python train.py --d_model=384 --activation="swiglu" --router_score="softmax" --normalize_top_k=true --balance_loss=0.00271 --init_std_router=0.0108 --lr_router=0.000358 --tie_embeddings=false --grad_clip=1.0 --train_tokens=368200000 --steps=4996
Below are experts of layer 7 (counted from 0) of a mixture-of-experts language model. Rows are named router (the router's row for the expert), gate (a neuron's input weights, with its number), up (a neuron's input weights, with its number), down (a neuron's output weights, with its number) and show model dimensions 288-383. Each number is 500 + 50 x the weight over its row's rms, rounded and kept within 0 to 999. Numbers have three digits each.
Before each expert's rows: "comes before" lists some tokens at least twice as common just after its tokens as in all text. This comes from a sample of Wikipedia text that the model never trained on. Tokens count by the router's weight.

# expert 10
comes before: " | ", ".", "–", " |", ", ", ","
router:563454458485444460505521498459450506558500474499572403468491406493525497441404500451418405541484488557567447550520461526544462477476479485458500525568471521412460623547510417487536569530427517454559419420370588565451513518566507581549435540533530471455522631470452503478491482463494508608
gate1:578474467477442508491336507568483505582576413546508537480601490533417588535532510581559517529533545396422431501505532618542542454425518475504449529609556431560505420522455522432454471464448567522588591511568519442510444475534454438500534484508515485513433478503417550534502514455563453464
up1:492452468532465532473465370460488485550387469508555511537557539441502505527439408568442556572504422477509523455564495544561494452513479426481532547570532474489506554483420404456463467451608395490530448446420411532581535501544515573494497561439447554508408479565443554511535571468472548520
down1:511444459527577467559419392502536494506475472522476566391532533544498604458529496581440500507522489513546591412581516514479495540439499453571453512533481387461495504483516448461485478452476444566482476562468487549486523488549459538597512469493508531468471480491467479506563477414496556463
gate2:544521476556524507572515569448587440515474419533554537491488496543524447435540467534449421582504429509541545555506444391525561451480545495452425511560487520377510513539557366438422504561496523437455453510561509447535506521490539400504388552516567500492445489527463496548438419452492447511
up2:462542509485559416450462492583588372593452563494498597520583482452498477542495485586392491476462506479561448474521514495432521477619521559446539527480516530491468476540491520555532568475540460433479455593554471510527444459512487473416483460541511514493551472513513570602511457529496421533
down2:608520562391462474502564589454455545609592489440403523518455525511528573623547474516604417433496450448539553472426465502502482528509422460527517486493552498487395569416530566526499540475504502452506455460417509497528514523477460496447474594583531525491531564488547546446559490530561534485
gate3:515450519527540525556493515536545453467564476507528530574513455486551500467509501485438512573597483512508504512522528463481506499496396442466492473504563489503478439548463405436548524513425572554543545430509430525452501566459467506532534496487578508479455540507506513514498530496541589407
up3:636505483588550505522563502404484485475581469463475457464442424574475508590487506380580463516555436525582557436503403522488413523440441439529572542480579550556508517609465541508558549629460456464518408532522449510442479512507457571560482487511567518428419447567505520477606538542483484562
down3:484479420489504468524462522508410375364450437528553412553545500465496537472530517551511547485472522508403518536503514459551518521484487512506526497486438557513459513371508566547420522544473550499542459496381427401545540483456451459509459557578530476465506447498468507496482433456554549483
gate4:499429528624450430458498519519423512620483456505540500519464562546545520523468449556551589510465446485540556505492540538521498439483540532430423490483505545509455386556560532523565421508495500591518576567491487453509581549530464459461474497537528467491573615533478491565528462491557476404
up4:587531440447496517479518522490530547515520581459563470447499555496484592515614482530512445450525518528498565512538490565461433526535546506514527474472556554382498472483486448506532522421502514376377531590524554496536483451496549406477408495545498492556533507487481520556526545449602477557
down4:567416489518425579449436511574482484562517475621511423545465461493426475499438470445497576483492520466502442476595372520492513520560456501469473522501473534486497440484498414620490507551467524376512398426479542489484578473533481541524504554472564550463568577503475494532474503464473535542
gate5:536457618549458485511412439462480574577459532487553488537522591552580494580453505440548504592429417462558565420438552558536428474576499466556464536453522443469391559507474540439502479457472496533504496547552513572365477490431608531505460491421438440509478546529560501635445552486542523417
up5:488555453440518469491511534560527532461488527588510503408452499435546551559560444456493541428494510582517482512479513462463523480529452507470544486426513551515530391479519475487508501584517484381495556509497495520573525519554417506447553468437509460563579529537601526412440483499428449581
down5:466471560490539413508493519529468494397371563586467503517523490559562513544466580544495541518607520402508583455523485467536564572437498521532477406468467465519518537556612506553532459448469477559555483472609528565548410517472512525391640411470481498471505410536489457385507538467508467475
gate6:506540448490487447524544616447424500490536525500512486542420532429526543444439516482524446528526398481469517489557437454517515533502455524518467470478515486446467526532422499566502549638431511524463426454569462565551536480492551481545444552542424617529509502403605541487490494517560510547
up6:469553436539444500493500517457576557430471595537479467535545376493523524497441454461458529620451386444604499520593500493471526463472511484523527534453539482536536526433435544543445422571507559502497586457501546528512536523527581329498511483492425628451603488512445545453575454539560481509
down6:529432562620516495558511573476432469458639411526510430479539425515572522497598461586554546536513507480444509512479585451502487482487471536504448504507471479476565495526475506640529529427583561690441506482479451539515456512495483544483449434520538587494529472436445441513462460572519457473
gate7:491509579557518508522529532443514550490524512513443517550534415464393419567430438410519501430492477507519456496449599485506545462509416546511532543521530516478566446559530480445486471436505533552506537494552491420496464567553640409564613471521564517487440549497424494379504507498528537440
up7:486521389413404454505427484419581515532523542555559426456467530463511406542524509587438420577467434507419516499518566458478587450520558407489461540579480435476531507471463502494491496512486430475503379397477471591521492499519594509580447551501592503580581534480513467512540424413479482451
down7:520485492466448557523499533505495423488619595454454549458451545445483581486578560625442448482527506457523482480522472546520531494480466400531552557571501472452535485549536500441502369466487496448448465451439487470557422480454517542579527453446621523498540512502406511546450408468533463432
gate8:545484523404586413512461434469480408564496500576534463428471516518491506479499516520492432543483513539364461461505526575552487531388480484508499557540507512538502513569465492470471526478584500568504518481443510478481506542516491437579426482566497481477435621609535533542370475513437542542
up8:519516449568602474429563466501562590415479537479481532517410317437557524527534499502482578482491542478485448483567497447481532572491478534459408493485421501528550484513501571433532477453417538523551469407468518404413458442503575509442579526515466492441469490465541490514454505438464586435
down8:502428555549590490487473531459473585471425490474366536407451514536433597519530555536591484441564605558441460430568502437459458510549545494491519516515435468483565480457444573476456553521498474421504548489567444498409435510519561571401534543491453491465534457466538507446477496457428563552
gate9:499550427487559490500444517528490461503471483484553414485497467510401501491507428556564499562580413490514489506452478528547484556502486466489486523370588431509567459590483464487548491464429480476441488528576597442418462537511480439512481525540499428574455569589481496542473523537506519499
up9:495517499466616515445524581403453499484561539578444527571542429463435428499513469496448480452533524497473432494485541554517570444447500475468554555562478538479527452497397348536518465578522528502407522506569521518518420485460396537468544489534510550439497505441448447551516447572494582426
down9:553481555457538456490544467417616430469534424539475570449510582469568500475530545488528460456414484481548556529484503490495528452472544472490517452556505506540488459567435470498459642575542482468479447558500575537507460535576473437392442567481515469545404477494535559466619458446586564484
gate10:563573488500585490402477490548472454463440429458449409464563434505458457428550508424408435550468532475470479504469554492532593478489527522441550510514392473512500507391469549512489441484490528537489522466562456521464493500503455439500559525484561496540540494401495578487609481516548503543
up10:544492561570490528458524468433458510550563491522539494504555599460380501481585471442433525460588580505509472496439504451429488525481501516533569475478592455469479474527580502487509480502613443493487547541457508509591448519457605610603520507644586574564445382410452459548522573592474477484
down10:498547484453402464519482566456526504487498480511477529522473509448491556587449479480465499489537435464468501530533568478425483545502525517471570459453544534407484519522552529397430485584490532498562476489542555430533503424470585462550589348512503484451408499506524479528490417470518459576
gate11:520577481486465474469508432503546500527548527556490514550509516430492438463527541474524432514417547527555453529474496504512446543497435536463493540483524554476482487524479496446496559412540486505430427461529625516536534580552571590436519495497598564458574563512444501495589567414401504483
up11:480486530464555513511462439485512474547513516484466392491475479508534556449604498433399474495472458479486432423545521513550483426475470464440479486496496497538466526548606492470542497562520507431485470551491530483556544505441512502499542550513503453489495578521479550570544462578545524512
down11:490425508440612530545412574505498524492437483425502526514552611456475556445412417551551475470558488480520422613510501560540507481515519524605532571589458543478497539545583503456518512490495500525463575481538382514490473521505505538412512503495513452472499488615403468479401475465522549504
gate12:513449468386447435454482424527432468490518448442575514550590439484536364536429530435394552590485481502511411506517550412565488561415543526523448523592479478525509456461575549546505539464486491557470513539555528467522533558465415505495596459565434535550584488539461513496431514567517518544
up12:433455586584609449573524493508494580392437467540547480520470322526504429516512523462481533548497490570540499510490413461516474533466489570498479527481446490507402531555589486435593581539501511535577490463511540489524519527478491504492490465542486469449515459607503548500477478573497556470
down12:395507540516553571503547513504483517481509469585484485494519484537500461460514518499478522531537521510497524487502546529539526444481487503530470500549536441408491484475522535411482521505485495629475564476554498545342497588357496477473510491434578542496493493479518516506507415520483524509
gate13:533519588423516589536601521511483446449457469497530469553576458497526483541434569515553452413524490551551503466476521514551550507558461477562544469511539504450421520497497581456511426480557458508507457452521554521504465529361535479488525508488534441469489477441567555562571558504509402531
up13:509445473526419510503482525483435509459505473492576445481579473451571461478451588478464445457520454504504374486484366451412486580494549594428507632543575461512464493519486511512509517546549461555488515578458530461472511470526573520467580486444529455572485633520518522474552496480512388522
down13:502420493431469512560461491443487422517440542465560563566420505512499470512409461432519403493433539564502465525486503420468450492498418558508595601555438505534430451452488538489609464451476510469460458537411357428489544420511549464534542567417445576568457507452443527532543564450505404588
gate14:541445429492515511481420481441496512432602471592368408504501472529584544433489466504498550520511637524482520505443499559581489469485533498499432500481542559415598554462509615515507462576499426501363546369477614503558555458485469458557599457463531525371411454518526481510528503526395549458
up14:441457512468517458457486507474484552543464476493475521537488557514460515547610492495450459543564565470568486436524528600472359499502491443591483519523517496465553507462541437470432463548567491554587517516500508415505480526539607427494461532494479508535492515488470509479285532479543450469
down14:569459620468544495452469490530445543544469469378475518508588451536407562479575504534485466570542460542513450468494517476536451504537543532494477501454421473515538517442606473329488515509582522441460532586487495512584477482555582419565532572556444489455604439542448507489551517440491540503
gate15:578424483524573450545504522599509673376510486467523378521503454368461444487535474527533388475462451453487529516537519648508487555470450456598441470435441468424578455529532516499555471543443479476384580435448526484630442492511540457502555411501520409451413484463509506467462472497582530455
up15:557491533497453547470444493477555466541475465479521465475486513533438506566515513460539486537433486530501510503476538595481419468536575502480488463498495577474536483496495557517530524496518503571532529516507410503562451468520537500414547516498471503518480495484490493562512553384461541451
down15:488511471462507459442447533512528466570539448535527396467490482579425551603505448486488513471492541538443489487537448477508475527498549450362547542482445500479554527486449498593478565603554501492447512529541607484482539541560522492469347442534510479471475473545451464519428482425472495515

# expert 7
comes before: "\n\n", "\n", " The", " |", " He", " In "
router:425485589468444482413446547528515476539457452446480483530496549430535450448547415548515464498403393515533466526516532461529443537451494502629439472515532467513414619397510481448483465469498460520468486513459526527496588402490482451399499533513436501517573519493530495530588496497556548499
gate0:541481450482486438535456451509501593425491532515556451486474543485575532521671491494508457524549430498579514475560503546462539554554568542440544454507559539537409437518486453541490494501411497515551507522455531563517550531517619536476437478493479470379601320578474450497474547431526557509
up0:581518497456536540466484509369638469493576541491553523511435519549489443535489457453468533524478510421407383593558547622567545485481493429435532454428457488569491515557458530375490489501405428413514487457475536541412466547438535496495476479534478452549525498368496464594521481520445520535
down0:542513434544532410498424519518534427547604526538525534479474419549549565453469535482477554563483448537448493519499498415567507482469532596574550499568474496500522460581478520505462470535468501458537494551516459490494579579536452450415484468438504435517475544494521437440530513502480451465
gate1:533467519533437492610533427493492538526527437546506462382511442446542400455534457527499498476498418510528555499397353502468516523541453481533467386419468442424528459470472550507499469501409384529440525468470478454502459502411531615509604520547423441539474502577587514504518540510583460433
up1:500521577524587430524538519517549436528520475424542493629595543509314453439572540478548549475518405520477426551507549516538451413520572458464635492475504559486474570536532422455438485477483527541495543490428535456501595500487469507558501435505468551484467521671525576517436402578384466485
down1:536548438515499475500480490542504465424477497547448506513484589642547500572494544477409535523502530473496478447543564515516492535453508578514463436469483467463554525525533541605489518420555507422516527528552616513551426569536575543597506481552531555518561484357502561541464460460527462537
gate2:461543441536472479547503487447516480531539508512527462571504521435529459507494500557478534469508416453440531455431473482453547587535531551480434495542539441561487513361602380451471532516531532599487452486512483478487496432442560437499499507469588502483588512491471427491558475536523502432
up2:509500479524533438531502472606508486380468431529482527495489494494554577524417523461516502437508498588407516452543498519490627512423515506394473484429374467512458480453488530555558539549571565608610486443501482532424472488477567538515406430490577474469553515492512546535488422577517632417
down2:555472498494486404391531580587554520524595595550514487433577501569473499461476589466500457474548491494526489435514493531545710469571459544450507543484582484502479535527414602517497498519497465320526457463417520532502451441498525587540472514414473502546491477554410516464514532493496588467
gate3:514490514478463456539457545485527400550475573482596546501432472495415592459402400483492477546451521503451536431489480527539491533506505510497578453501477509406408530492477579563381494494504420467503596547433444551494473544437492404509460635401447445517515482494448536440536465622595503487
up3:555504596498419581649453553520504555516444497499460511512432584541581453479539450437468576497533442551516543539538486519467450558519506569566456555599472462555504538520531450477516593503499516562376555477523461495496565588436497497498525527517463505536456544458408533573455517510503544456
down3:403524521408513554526542577507427614575475513473484508547604550476541528539509506537522533476504480609550480512525539478506399440462515517601415505394453464552498444485430473514459529502462417630613457535572533541511501542527447498512465492386395499496512497534520520497509515555500538541
gate4:507469456520388531469448517464532463519541552459547431480501477501458439411506535550472508515484534583513434480479499572583583520523512451525457525435486545544476505593486529448470470556523557548429411449428544564532465612603477511480356506496519452558511406469487669504579464543447526461
up4:528524551495439575473523590518495459595530483489503507470570494518502465509500562482424532548512542511587624497497506476507466470560495518484509590506508537470643441452506506568513582478406499538489454592532516576564482412415545485489470440537552495452453611486541424561467496537569463485
down4:444447594495469573493517575467598515470426455439475479481522483537427541509468474446459465585435481489477551543477519551559373540525493525517526595587576450499509520471476472402526458561469465481441496581489465479450552495526476570527489421502549558463457460487568512416525483490479501457
gate5:442460532436462490514401545489462552498511408488456534454465452461475437501558516499450519528426546426406472533434634479582500506382541499561468429538599570512467552486508436484561455485507538637521477600561431548542562500501482494537562535503517523430499422472470427497503471590528548529
up5:523490556529479504497507614474528519477471474348559492536507446542521586535565510478588529522521470496509509506507492494496537490457428629585497519498476524494453452519459511500527538433436443540553568413565385516481486403485454481449636550536496565494512469481476474585531472618471561493
down5:485496481443581431493484459471457507558466474584457502470510457526425459479524461548507414451508471492546574516530388436485501491551461468409470547552492524534508573463538471468519508517585583575536477507528575491545474581554459388532531461511482384500469582513527469472511486415377536575
gate6:429488533570457546461461496394475473595532557490516634500472570489569430471452426520501432579427485530537468529524526530506488437487429409520558500479487471503553609553501497505463469568394563407526445531525557578490569598539512475501472601457457555465533609478485520417578500457552434491
up6:513496486472510430511534466367487480509613406533438549517448549413494540534441542564567538521605608502524488445464542487557524446530496460477466593453432489535483547447502462511489408529590581421549510451490546528527486508454544435462504601451447458538545485507545441442566397470503535613
down6:497373402418496508547434464505499601426548329546439503542437531464515527490550503521485553432480548512488458492478491546531556484492672595519551458405617481441497460490415502484480516496519490459605557586429499462594546499509515484482500601471512562508432449499509482420517423435481602510
gate7:441455588507493485491507492548544481488533552522563515446603510505536478434499519487426403573606437591559504553523452486499498478510507432520548462567529438511473552458492545528458502508457518440528508500541529458482486465576522499575463562483439603469490468559483446589506517483427566460
up7:467512467483429500469459501410455498518501505441480446447460566615578510433477445476527426558577521590422487540544499472564554475458602524502494440574509488497468495537521415574384487495525435538490487497436548486546553543582487566505477500465451552537482482503503542535525543575480509549
down7:453510512563513463512495527484415536480518473465562560474483468574496578502459509486463582557583520494554533566508510548448501442418463447474486444567523535557523545487485558395402522466445510474502395403586451527475524469514546531435387502397461593540498488530490559579418442405455513453
gate8:425525495534455495516553566501583460485548495554425429515508464439499527549553514445502478462500615505559373479502562507526558510406535443509416486554575463497538435457408498435456571508393455575461433484473479461543506455506527623467436561378535546489480423428430489550466596526543441491
up8:482495359497487484460535539462425495547470545407447513536533531514481455509504572486494561568416497537524405468537558513493461491588423469449532453524508511470459552505576567480483524488516500553584449524498606514428597470520519595503518474566449404606627436508415514375504555481489424496
down8:497511533553508532497421462550452468475495468508444506495465478509539519468461516480455494486502558490556413541489445506575501523514515536453494541543444491442465389367528468483404565474453433617385502553345438533529434485468554499509446462477484574383519497427523528439550560583547494416
gate9:456546445521536515563542477494542564415458559372464458414514534546567517520437495389477393517481495490538390452540565558452533557521513456543530519488492443510572469492487500544627490592434457532541434474457536517533497530501561482456539463395535455484501539422502614458414508595468449430
up9:483500527590486569478489517479489509505397501445415436514546543500442547440384409549476482580439470537589480510517533470466459574472539495538507533425451499390494428570462379522580488461487549573443501489675494496465524608536422480508411611392571523434579440438495491422405541500463527513
down9:610513576489546501434429428517533466567504572539423461480450502450475537509489463557428444548439516527520513566533498527457463585445460479498422503537465581549552498469479432464513519565597482444437597488609397443551470439437472435467485571448435495504553514470426505506330542464438578506
gate10:464536514532471478495507421573516458628505554501526542565581486430532449512459499563465563406471488479558405529480563534461541490557547527549542431521486530439512448511469414459540429505521514570483486525490457588406489421506469521556551499485526429486483571426376492560516502499520511526
up10:507496489529484478449527458465420453514468502482518427492520427528499514474464560447433461534491483470562571419492483482373470423518575574479453529603489449588520529515454515475566454435504530521557519484486530525440512545484520541521589495464502466541385516493488525443548493460422540542
down10:396599441520498454488438458573549507445450453505553556508469537515598538390369550570520473526454539491646514467523501500487594513461569509486518545502474562547387495527477472414471474507483517457544461481476503528532510455449484378526473480540554497581463505564541512462578521447527510530
gate11:481500568519468447546477516472505615481578576521532461417463545496486472371437460524467463596475456605531489469529412436540515512495558541492446425517575521391486514448515489468532400461491561443499490562423516472440421568466528459544535515541499479543545483429545522448554602501479573524
up11:454570399624527518472507579546507490444520561599528525472444568492520470421450463572514435505497523477493394471378561487524489483503492460462520547424495558548511466458532477496499427466553536487474436519490480502448536425575544434491502481543505491589499531432460503345497588495428492507
down11:454500561468390452561509540494419506487418496545565459487412598453482474436488383446408523554526587546491532459574465517539553573559489562394542527437524500481461636490466490518422490503522418534562445467410461461559542510536485419511589547558513559580550481510506439405453529500542542513
gate12:544439494541504490452455462500574415477492474494497550560487459486429546466581523509497514526499527589548433502476457611503511544464477541503462512493485469440492498508426445421490504497399506476491530558478491467521541458489408534488446466532519451536501448513442502580526541569540534512
up12:492561440479443462521522516515488551501466485509598445570532527473562519444453478429472628473501541458444468547507425445518476488517446456445520518531485580429476368506485517544514462473502433469482292617468500466546468582436544511543399603555510398514505427464422475522508440479449609505
down12:440547520511571488575550602520505458518563371472536482502504533614450457563477496448485635460494474512371394555564488515459459407523432505533461487490450516469525553467465443413546518539517483392473476556598500485522543487637624459510476523513449486481471526468505514572499519462546517524
gate13:501527576530533521495538514472540573501446466529568410594369431566481492492595474567512557435529474538555561489488537458456528437502517476531488472473505485490517469557475521493468481403533450426491465439428517495494578504428583500525473542525503504462373592465461489488486398512512488490
up13:458505482464588536568472557457474465546543510543493447528509496515471492510493575539403578485493447490592533494454505500575392379543537455478421478523537506523551456512482476497481499521497443581497471577492540477421550424496501390442492415453560578468559509494503656506505514497487487465
down13:466520504452471504523494481481442539437496411559494472597512453488476485444531506436486496481416529515564596554504485508578560350577473507546514514488470416523543401605493505498489467501490560513495480376451448504567429546513460527572596514411482424537447453478444481523560491552519501509
gate14:546470474534498428490514473468549400458439476526499464443531462477494556439493431524439520597531459527510542549392517408518427589506487544436510470596543559443541564533489519512527491564483509506469622520482515442456443499453508523603441401537466553510500405518530459441464550501480515482
up14:510457484559450593489444527542520494570507512562577515458524516508461509580528504516477453486563456445472491492491517415491516459458514463544515508388519544544593486553523554538621556500536561455523534427562461547509373547488426427591495432548533441465544473473515523456528530592474401412
down14:548482574486473447471508530421521499459572461393554507483587538447596484472499521422562422434452479502564455543494452512433482453407454490464526458459410565598511517472450472472506502500519435430518555511594481454548452558496533491475493462504455476554495436457591556502480504424444480438

# expert 0
comes before: "\n", "\n\n", ": ", ":", "==", "="
router:459530568486556393538491454503448411476602479441558524467469509529454533446467418523568513533442469563541454482458511483494515435510468428527471389505532452487543523427436486497555464482502559508455471534523514510478449463582449576469496535462486427478440609575445470474470461532490588530
gate1:499562446569552544550521426472495505580592566439449527501521550492581516484502561531451522481481442546481505520471452556528528434424473475510414401453448449516571487462470471594427439609481487526473585529431481417508523466464612461465583461501473525467463508523466592510543454439445427573
up1:621532530435515531503536558434536513405540415418564558459422508505542481521540418599483537498523468526471541509487484542509441459530605479569550483480487428532497442485545513486538587580591535487438456557524509494493533471500546522434442488435454520547583495539636394429505495424576498469
down1:532498483449583504418492495521506531481437485450383550388476522493548468515519538484527486557510512606503528535470571520481477479509499499520527567436390505482536506530495589537517487497515556456540529628429516461413530537480540546451563578434437486508446523474434579576371501504494491447
gate2:468534465423560537508448559617510532558491514525453564469428389470516570580541498523508511509529523501489383460483505483439573522533533453524490558449498508462517447472507606544461445448450485482461532470451585590575596526460502570506444625522447540472483551515392510513504553513474505452
up2:447515476504432539569576531436569539492547556372582539512514497462448567516472449477494473420400472506514539490518527415445452469509492492532585504493600529503545550427488536573472551499313468462453482485452467518490568531515628475499395373498490529545448460522486532515513527515511566557
down2:562450488391507485572499486498516491543513510515467546524499523524439568432548502483459475521489488577504575546522492533380485412508504588571537476454451515498552453472472492517505497530538547530488444585514543580542519467531565502504510559507601479386513469583571529484532580480483549590
gate3:545453446537475546445552391423479565448459496493451571543550468495506442477479393592496463521580470569490480482478592516443483465480483507508516481513581518503407485445511473542497516509454437603443448517452496508410539460498568519451557426458466509484497563601463486405521546515444420523
up3:538485520526444579516462483548408476414468443563545514490498465471520479501643525477430511487589570445557527484492477472393566568425499529480485429592457627524525478423541557466409461487547550472439432543509613502481497552486451494508483565474450490482493565456440496513490488458526470578
down3:487525539537528374553495554503454529499394447485557468474572518519376428463514462508473522551461503427497494526595523448523534541509483475487514565476542473590496529555479451587445490539550499508515539443397509491499492593510549642525490568511541500474535517505453514513422516557504478532
gate4:520400497521563402479483457451443423554504475497568456496547504499524493475472484499411543496598484453419573471450443569516490481360436470546478480476522541501399400439532550455467550540505623490511453507544430507574490489438484437461437569509588525507426408481489391500411530463492479553
up4:600529537568524571534554500525525485442540521514464508498498512450475510552544438556503536497476439547519405517421531525516470435538523480504507435560396446437478528555456487557481549433499528492439486505468436602505503465452425559548538494473529489545435549539480507506538497421446445479
down4:479533564453474440503476564493523612448507422524402417500509467562564507556576452585526436482521535515481443473574478414562555591515565574504543420464567579590643442501582474510560552541470455511500506480567437458511614482574455481515518516464535506485441504478431448432447549447412510516
gate5:482495456494538533544357460468561587476417524544491595520410391530428511449483474538475508480464449566549475474579552555431501551544452389477478435532506396542512533531543500583516428568508442461521396497432530396498505477598580502479474549474548531583447445657544560537499504535404517481
up5:578492535531479574512379509452477436500460605447521489593427460519415498553613513518486520524516540451460493381518510399550529521580549435572548438564499386437423535502470419483524527518519397531482449512527544392517497489546510541458486494499549468451578382630501436503535495483547393509
down5:534552595461453426431471502531532621571557524473501574534454560480542399477581467534549569520526570441481509516533454530408475469513514484526461563513524594448632411436540479524498449492476430462567507514553509448549500482459462516458482504467374491486464473501405535508470486476415437536
gate6:453461492513465551471531509452457438523575539591505515491535461486451472520492396564557580438519528561459473476347380555568500480482511494447572558514553574490484529494421493517507451494500494557505533510500440524495424569455565454491551573434480468542466482456470497546513483504492520462
up6:511530547502560606446557504459453500565405498561588440386416492448480501537561472645522466478446476486518504521452508549499487539456544575451451467563538541514552468514495585475490454579483429396486573620627481546462519496528429517444458495504531578440535612429527506452523429416545507487
down6:548508469453510444532463415434450477421507594552481530497590460494580552504568454520459541518429516502486625517556470497551440411548545428434542449536487488604530485543440468542522570485424454390451567531646406617498542552446604418499445589532447475467508464523481482506467492523572479513
gate7:537558538470427610551485486475496483455505578469509502476530475509561570557458546483617523624448538580483426514442510438527532444508492456585457425504412477429505505506523495466482516443506402486398477477464505403474434509424495458551401463446452460384546511474467595498501546610511489482
up7:483441453480477496518416440553444581497569502450461484522501500456525576471512423429579548470504449519518497467422513445477528410516564527481468544543393497595555415542485499491503536467475613502453541493490553465496500455452464544616434422542471468547416448496463466484507488534477478490
down7:565497544486538521463527509491430476407447612486579401517506501461496450433439464583525357418504471509539441515518521415483431440534490506528550515514456545504536469499550512502480428492505467572521467566486513505626473508602530495555420509537466497435584507455508514456448471516410533556
gate8:393488494534526508453490472482507456488456624475531554523425485504484425406455518537425386489604506538524526490476495525494474471531490547508561525491480400506512559498515481466438492479532463466453486534523473477609545448542534401414440498424469480468486632514536477491480423563430422518
up8:561494520601510463557530508534506527486456506482540526481510540474529513449502545445530503530478510466507469475462464493470411393492502503518557539456427467627573581548512493551437487487468471459567442519466477477480552461509476529423503456457434524539531554522482496580453543523496398481
down8:484474453459461578567540432496506362449474526523569471497489477419506559418476490531546444483583524554404520614556530413500517495423590524490540431558642496542516570491563575484441515489431501477473512604456496468397438523530493450459431480515470465503525471535465453434436535568520528488
gate9:506598469505472540469478545442484427478482485481548501478521514560371498521568432486510394446558529570521473552585577468503608481520537556475460501500403537473492530519508528487492545558550496531517445495502502375548513548471510531513453497506518514459487531639492514447514466469464509396
up9:480552536464521494413450543496562537453508421390398459481465545460534524430509473605517578467386565495447450486419497541428451513563511464504481472456547427554461554579509532518431502573606514477515470475497453543515484448509570489506407581460441427521505560498575407461482591447419525406
down9:486432580508543502479532609464524520508545356468376492537479441563479554566514543369475515501470453426423399478517455550492529504519445512448475474469532380531504512477531494419409509538432585622585567459485456496592485537401522582484580525504563516514464491471440550448481501453547454496
gate10:415455406406594509489559526465489469532519511458530531472466518445485498513444454493471432517484519508480600507391547428528517563495547539486396536385520432420486464472464592592468473451534475519526456537532577517512529555441550519537497496521532487449471538497508498524417447508455393508
up10:481453531474542440506474542572509462563513482554512654572434422512500533449379473446473446462470548523526416609483408522529509455538559573485509540593548450547481432545530452433494588493425481444489542503479572490423538484450534513545533469505513497434442507498462438444541543474477425463
down10:410454521455581548530470495525497468523472483429475554556463453554441482562477417469474469454414543544558496450540484476466520540519459511488461450434519505505465561578499417516533502584502492420432461552445637494349547519508450524517532426569466480449455526542429533432456420469427517492
gate11:473507513523581473552409519515530499467514535512545566513481462572507517513547499496523512546519542542615369484508406561605473455536493521497562550594485515514557519492531583521426523513491529390553486460582530441521478515487627483463406489519564449483516458483410446486542467511444478497
up11:500421451410519513532494531435531508529546403525475476557502481625548557534450507450515525574483541634517459407531587455495534442531553582476583622512504501501539510436545519461467503527493534455606510493477562524564567463545501417404511525407462512563541557483506512491441523489403487492
down11:509511490502508613453504548401466528538438462525493549423531480457552443466469467543449521545459439480397475516445577431436481450534428623482416432473413440428467513607455541527462423541501475342576491408490488545385489529434437545475550464441440419440547449494543520523551490619493428488
gate12:523517425522485498557528538522566513521591506513632544530576485469584556543599504502516428508517481488535520503502562468526522466491529493524497514474591584415503420502521599500520515486320555518630508441518569580481528554504472519507436480510536486393473517551453503495509480506587486437
up12:388489580529520471557477467599436573493569517459496505511497468434456496440486482474520439510564555401544479569511423484552450529574543500426553557425572480483367543457603548549508534502463604622523490479565508499440553504472543544546427507534498454596495459419499540487448519491461537493
down12:581520466440467459511630492506492465572548509478472514508432497504452477472503534457452495451375562522474514434531500584458489376518519438442548485502577543481594591543540545536519490492557543424470536451549540497400501482368526557571436580474403461519509548517513398518456514476473564447
gate13:432583533493488470504458503524547505542567506547546583501492452546486503472508517548462508470455465495464473536424500470461489515553578508488526438480553542537463473464527525472507482558487396547530491433540512435435479518505525441573489461434556508560513457497521439400466549528414502389
up13:559448606490511481517529449446414500451518474440471421511413625461428627562448459503532540555478517524518561508519401489522527605479480578463505495455565597505500470413537398440488491523547499483501409519522472520473573468469444445539419490558566445514518515588466554558468532509545502451
down13:460506461499554520501513458480545506500572444471458465504455534575421471472487477448459492450466526514479624444477492487428490458596498457429551562530558551521444491511524502461481428507487491435492523506606463514486465526494527620573516433425474499552424441496613504448353395526480488463
gate14:313614531481416431530449481538490428510483499530538509675534498514433529522584459498487481503436531538467519462502574553520521505539543469481490481539419480553475457507457445514475480537491540476435560466532446525477547588451476533428470511512460506432493579542555480568485521473416552448
up14:467485539431466472502440452488563565547526443485493507470460446516561516408556462451495447497531478566431584504551536569504514553563540481483539512559467535547502599460486541457540467449575527482519516434444395482404404423533451436487446567473559492535511525526501477472582469505451452534
down14:540436454572519507491503497522492506463387468498493498536496448577513553488466464524540462437492429498440605439503550522530527524510420486582471500476518507449477489604604549496469453436532491248498548557526486527580500441572509541423436567589563575611534554470472603486463495534418466542
gate15:519500505509581535485460519514496508525508396496560504531534478518468448519582567522604455461525540550485595459454527417563563466480491526450479516542421520508415513565498559535441443443513460511478521450547531500527522601408460466468513516519525440541532530530448546562583521600534364424
up15:453521507515531454448480437448563495514471469497475515458518518518560524499484552419492502462468489472381458438551536571436483428593429497470380494444613429410654518426505395554442389527559358457403542491560600558531398414542540427522477549482502542506497514474475443495552428508527465501
down15:446515545566510491524469496468543392493520616487498486507508498469471547474500410513457554517609408470530499532424564526460508499458579441489389505556558490520538496486507478526469451463515416462567455545417429487449467501459495487505473457451581459416431453473514570422496505471571509490